config.yaml
n_layer: 13
n_kv_head: 2
positions: "rope"
beta1: 0.9
schedule: "wsd"
final_lr_fraction: 0.05
Below are experts of layer 8 (counted from 0) of a mixture-of-experts language model. Rows are named router (the router's row for the expert) and show model dimensions 0-255. Each number is 128 + 24 x the weight over its row's rms, rounded and kept within 0 to 255. Numbers have three digits each.
After each expert's rows: a language model's description of what the expert responds to; "mostly gets" lists some tokens that are sent to it at least half of the time. This comes from a sample of Wikipedia text that the model never trained on.

# expert 9
router:119101134128154137141122126154107106106140133159089119173149096127083122109175154152119141152141138102127113121090110147099104123147093109125184099119163091082141133131115124083123130141152123168138125087163110150108086130130085112137113136128120114144128195127123106129129134079124127077141128105155104155093104134142126135148135123167117070141136140117167138146144143136102100115116110131112133132120123145130098143130114083137162109152123156138156117158113140157111104130145114125145158092112152131142160153170199086117125134137192125089109165099102131145152166182176117126135139113088133112113115119149106139113101111128151111127180122135170102127124104119139104127171107109142103127117112129107141082141160167108157090133172103086094140128143150142123112130083158
What it handles: Quote and name openers. Opening quotation marks with a first letter, like "A or "L, and first letters of capitalized names after table bars or headings.
mostly gets: " \"A", " \"L", " \"", " \"O", "\",", " \"B"

# expert 14
router:132154114114136150166111163112142137106129121133121165112173114100131113120112145170125168135094110118107124106116118151105138132114088110093160159117121142114148138161108107118147122112100145114108152174123116109120167151084132108117122118156143144122127075128165184122115119081104151135124094102126122104169111095114130123103114121151143188115084073132103153118084116154141148131131135100159101132157160201152163103106101109120148126127150126093118105152091141128200134145151161150104110128137151137108101138126132089148152098096143137135196118109111131129106061116115052133159125138137098115117120134097120134127127151115116140156124144126147122111143132144159137143123108118133086116110148153103128143141163087145165133148074108154088132152161112117147143107126136
What it handles: Infobox list dashes. Line-initial dashes in infobox lists such as - Country: or - Justice, plus middle syllables of place and personal names like G-amp-aha.
mostly gets: " Down", " Con", "ow", "rack", "ro", " Low"

# expert 15
router:118137132138112137102098116153123096133124120174118159134131135090117119135117134178102097127149112094143125080131111127118143129097152104154150099132154117131190114136124101137116073100103127091121121092152121135185124106120146123078142119149128096137120134146087129106146171105191078174096145151131138140139124133087128130116115132132113098134108151088128116143137111160123117145138131145131113137135104098089135148114165129141116131144125121095148166147195138094091148117155143165139144151154151114130105111106120177143110166115105095106086107108152106132131080161084093066115106154149130145125114090091177127111103131094142138109110156126162100118109136126128144144147140133065108143136149151150124106161192124104126153118114096121126149159107101102108152158104140
What it handles: Group and role nouns. Head nouns for organizations, roles and categories like band, group, Award, community, part, generation, plus stadium name fragments.
mostly gets: " Award", " ±%", " relationship", " community", " tax", " movement"

# expert 4
router:110107113133150159094100144123146104129129136141095115120132110138121101118116133151111132123134110123130113112122144141114144107170161113078099170141141155124074117134102175124120162146137123168113129134115126140151112136155115112138144081119066112122117103143111148136135109122089166114097138073086141102142123148121122106141149155102097132146105192069108118113168146145096138122133146071120144141164090123102123100122101168143090123143144123118140136124067151147139127140122130111126140124121088127119123160140129144160110128197119084132157049107144102130103169158155144136135116137122213113139140158158142075118124102155127103134137113117149120114089103135133111165209104150129138146115149136098131174145108152115109126157118121130135120109126142117106116142123149
What it handles: Biography and heading tokens. Section headings like ==Career== and ==History==, birth-date digits in opening biography sentences, and words like known, described, him.
mostly gets: " described", "==Career==", " him", "==History==", " same", " career=="

# expert 5
router:164130116045122125136128144126192146153108107129119175118134106161108135102146116163140070134160145127122123141122142143118120170128075156151073124119130106139158098086113147119135152137115097133164081123145172109056121126158155134090103152096133137083114126119159116120136134128118128165144127139118098094157138150100152139124099110096144132124110105175137135113124118143161147124089151128101103123077077164136114137107109100159138125110105098147116137086117098106095111123111099173158135128128089126156117110126094127115122149109162139126089084169144141151130106123137138124122131094155144140142167128123162134163147120109125128151146106106148125117129158109105170091109156139130194105174092096133115110135117118138123103119148162119147084111146126131139124123146154
What it handles: Auxiliaries and copulas. Verb-phrase function words after a subject: was, is, were, had, be, not, to, also, as in "Did not qualify".
mostly gets: " was", " is", " were", " be", " are", " not"

# expert 0
router:145158139116121119162131042113045105161124151120164093142100169160111154199121140111145125099164116145115139123096165133129118140116105136114129165110103160110102109099161119178131144142153126127120103171112126137124141120098169149135098122088168166150142099115130153106131154188140124126138104174143160137195092148149127147148116118150116162117132122167099138159142118146109119161146110163120132121146152122117122132143092138114121157155100104098128113145154091141171102118147148131128122160131141100132137107113162114110105098090129162159130126172150155155128131091153100124137153144126098137152126104111122117128152128145132149151122120148134176154114120140085144139128140116126119108095127106143102141098133123133104153107132195096137133087125117090149110102159129
What it handles: Mid-word name fragments. Short letter fragments inside rare proper names, usually right after a capital, such as Hert-ford, S-aff-ord, Eit-el.
mostly gets: " Binomial", "af", "ñ", "ask", "idd", "uch"

# expert 7
router:154147114122155068125132125110140109120107123077148142091116140109127127110122055132139129156133115136148161162103098134123131173134115100155109106105089130152134120096139096141088119121142145109136095146117143130130097094142136113149094135122133138118137157125134116131135131150113132149141126147144160134162165130144167175096148097120141146088140130107145124139116153147095115129091132157111103130056118098148119146145088128148117142120116115140136119109134098136124126133142138125151126141174132101161160109145067105092109119095138121106131190133098130145138132142084179117106163146120112159126143152148126150206120175096166146102138133125109145153133178114136143086133128128142085099197119099143099103104132113123089137093119091167116088101133124109184154127159135
What it handles: Prepositions before nouns. Prepositions heading a noun phrase, chiefly of, by, with, for, from, between, as in "Shared with", "Recorded by".
mostly gets: " with", " for", " by", " from", " between", " under"

# expert 12
router:114132104171140125108110157164160096126136110141102120134090112140138112129142125087093165126083122113108125160130191102123163103106211135110160117139135132103177130162105120103169128141105192131124147110174112097157091136130131122142113122090140138146109103140105158079139080113162086156119151104173114146130153134117108095189089145155124122119142138141105144164160117116115114150175100105091148142142164126141135110126153145114084126129156143143130139132119143112094111061123102127104156092127121119108117170076142109129135136101105117107142128126143125104118097112125102124148092121111145100124139147116136133113131107118100120097110138146082102143096107129113108129138110108100097144087126165108165109160103158115170138139119111142130131124133153146125118142081087
What it handles: Mid-name word endings. Later pieces of names and words after a first piece, such as Cour-se, Guild-ford, Mangal-ore, Jack-son, and conjunctions like and.
mostly gets: "ي", "sey", " County", "ić", " Se", "ville,"

# expert 8
router:138120110153139125153145114144098154107132134112113131119103169137152145084124108097112083090139135131125125137122187110168163101128161123136129085126158131135137137159084108142095181126106130095108134120110108129151170110152103126122139093103113097103137158135137109116157126112150135165154145161121175150114149123116109127141171097123148063165107139084140139122124114110099119159169082145141132101130075169115113152155133107128114113167126163170144126134184178112112143129138111098136096130107124133101123113145154192152120162144145123130093202098080097099098160128082128109127116095179122147114124127170159123111094133132123159136118139150114122128139107120129094151111102126111178161098134154121131125151164128141108104125132138098136160122120132118120093153111120
What it handles: Sentence and line starts. First letters or words after a full stop or line break, such as Today, Although, V-, and commas, periods, compass words.
mostly gets: " ,", " east", " ====", " g", " According", " born"

# expert 6
router:119134088147086111077102154154143155139146141120099112110120120118103109084148068096141087118130169130118112104133123153183110116148116114164123099105104127127141138113119129129115088131164138126118193177117114142185163125118121141123124107140136132113115097098154136120131106125112131103122128094139118160107131136114103133163099117114131119173114143070126168129158097142138110169100121123132147160158182086166091165133150080104119116074131159110156140116086156161074143121117095111103117101114123126116155138127127124118112153132104073160123084126158121076138146147163111123110127113173079128121135118136170117145110139117104101153130099127123142131140131117154121134096104158114099137110134166152152132153134174084120118128179152097124142107157116137106144120110109
What it handles: Table cells and coordinates. Pipe separators, zeros and the in sports and results tables, plus coordinate symbols (″N, ″E) and infobox fields like Genus:, Authority:.
mostly gets: "″N", " Country:", "Scientific", " (Japanese:", " while", " Authority:"

# expert 11
router:117122135128161113147122132120144132128142129172117142154095154131148139113127159155156176136108100143150112107121116174138173106129110138163119120115155126122136139141122162081158122126127119136135142081140113090105115161135127080155164138128090143141105127131061112108117125107140174126141106106134122114099107155119106132091111152188110140147181162097144118106148144145112126098114117104112164160146172100136151110150126132127182101102131104143161154129104138113134142159144135111130143144100126134126105131116110092102085131194111142177158131145140139135135181158233122136151087146127149124123088146144112118104144091104113112159135111116130128121117083142142148148123098130149092138111151088129126148144083125129129140138106063113172119129099129137118072129125139
What it handles: Word-initial name fragments. The and first pieces of proper names or words after prepositions, like Cor, Mar, Sh, D in Corrigan, Drysdale, Doris.
mostly gets: " Cr", " stat", " Cor", " arch", " Or", " Mar"

# expert 1
router:084105148180126136086096146110134168133128132132124116152150111092128132122098121134099104079105140130118123108144100106115147115079130122167158194114154109108117158179124156117130158111091101151144117126135111132158138147160116099097147108108158120145118146151102130115115133134110117086103089165147116106076118135128081124152142147122143198129111120137176083097103102102143127158123121106108141145137147133108108101158153112141171124140163115120112143143071158115118129129099106117127124140107137137126106122138158175141100136119123115133134172142131116162096050142147080121153086121161137120127129133127117143122170122182093083097154159101176118126101123111124146153133102118144148134166151139096121126134123158150119126149120145176125138132142132171108144143095172
What it handles: Line breaks and headings. Line breaks, section heading starts like ==Early or ==P, and infobox or table field labels such as Occupation:, plus scattered table-cell content.
mostly gets: "==P", " mother", "==E", "==Early", "==R", " list"

# expert 2
router:134110117119155141110133099111129067140141112120124159102186095134107060147111188121116144126136136134075139119150088131105135139156116141116140144123178090151119140128101144073134126084115130146131135149153107155166113140169134114157132099096106100119150155174104112137146138158155118124127099159141115103085146168115089104099157101112114128129074167137165127139148127147124137152156113141128108119105150121095094108126144111126143118102118149130159132171117142103149108135077118122131149140112136133132187124169126189115128133110124112137115153112114128142091151169122155103197124093083102142089084142157126118110139116125115099096130177127178142129138103166117139139122176129072148149102137157093114124146138120130147129106149155128116118111127144138098117137124132
What it handles: Determiners and date numbers. Articles and attributive words like a, the, new, former, original, plus day numbers in table dates such as July 29, 2018.
mostly gets: " original", " Type:", " Nominated", " local", " Candidate", " new"

# expert 13
router:124137139091111136147142158091098104083150154127121091142154139125135136166145057132122213138139094129126130142117103124156105148141144130137144154119134139147118128113142114110135163130154119130118143131143120120126121133134134153147164134168117138139111119175104109108126092129144157107162116103116141132135113134108146087121148106131132068133115154090119168095113139115115114092178166100168155101141147145142102136132139165124126085139100103155110154135102128090104165157086099068085101135099115137159134159173154124130144135100122110094141111108145122104149130127077146132102141121106116156086144179125111096107102124109118113159140160069141136128114162111162186125140103117069138097154082135132126079117107150138119139133132103088146140114116125139132115114103089
What it handles: Numbers and years. Digit tokens in dates, years like 201 or 188, coordinates, and table figures, such as (m. 2012) or 29.03.1970.
mostly gets: " 196", " 194", " 188", " 197", " 191", " 200"

# expert 3
router:156133152150073141126118107124126154150116099129128115097113123130151161140125125132167123125149132129151154143127117114135105150128134133155157084106133151137103110110130130187150112113143131137137118119131126101078142071103135131147098168171128149145135134114181101147121164108098141111167122160069155134126133132143158091139131076124146137132123140167163101137130130123141140052129105127099161126138104114121149113109104141112135151143128105117159145099180129146091115134111151134149129149154140118140105105145178128166185118097096146144108078119124146145115139094097135128143137144112125117135135102123123121145094131121159147094125118108109148112119144072144062109084174133136204133145094146126130157103084123106094156114155162099137108166103137119137156126129061
What it handles: Plural and noun suffixes. Word-final noun pieces, mostly plural endings like -s, -es, -ers, -ings, -ations, and words such as years, people.
mostly gets: "ers", "ings", "ations", " years", "ics", "ies"

# expert 10
router:123121118133144170121091155131135145109108178134156085127121139089158107154096144161109123150134140140123097098100178166135153110090143159059112097146103128148111129128117161105121112135126159114087137104105128114129137157111089126107149109121149136166137131165102173122148089141126113137084139127162129156122186119099113137134149150161150156148130156140132153132125116114149152146115098170144105129150155137116118119124172135117150114148154126090145141148130143152112158177139139109094139100104126140096123135158065132120139145133116160144117094123150114121155109131129177147142110143144134131129127085101126170076109138068141125103105139152108121145130113154148047135153108163137122149125135130132137220147143123110147110155140107145121169148136135179113128143136168
What it handles: Table separators and endings. Pipe separators and |---| rows in tables, especially tennis scores, plus sentence-final periods and the before century.
mostly gets: " eng", " gun", " achie", " che", " con", " machine"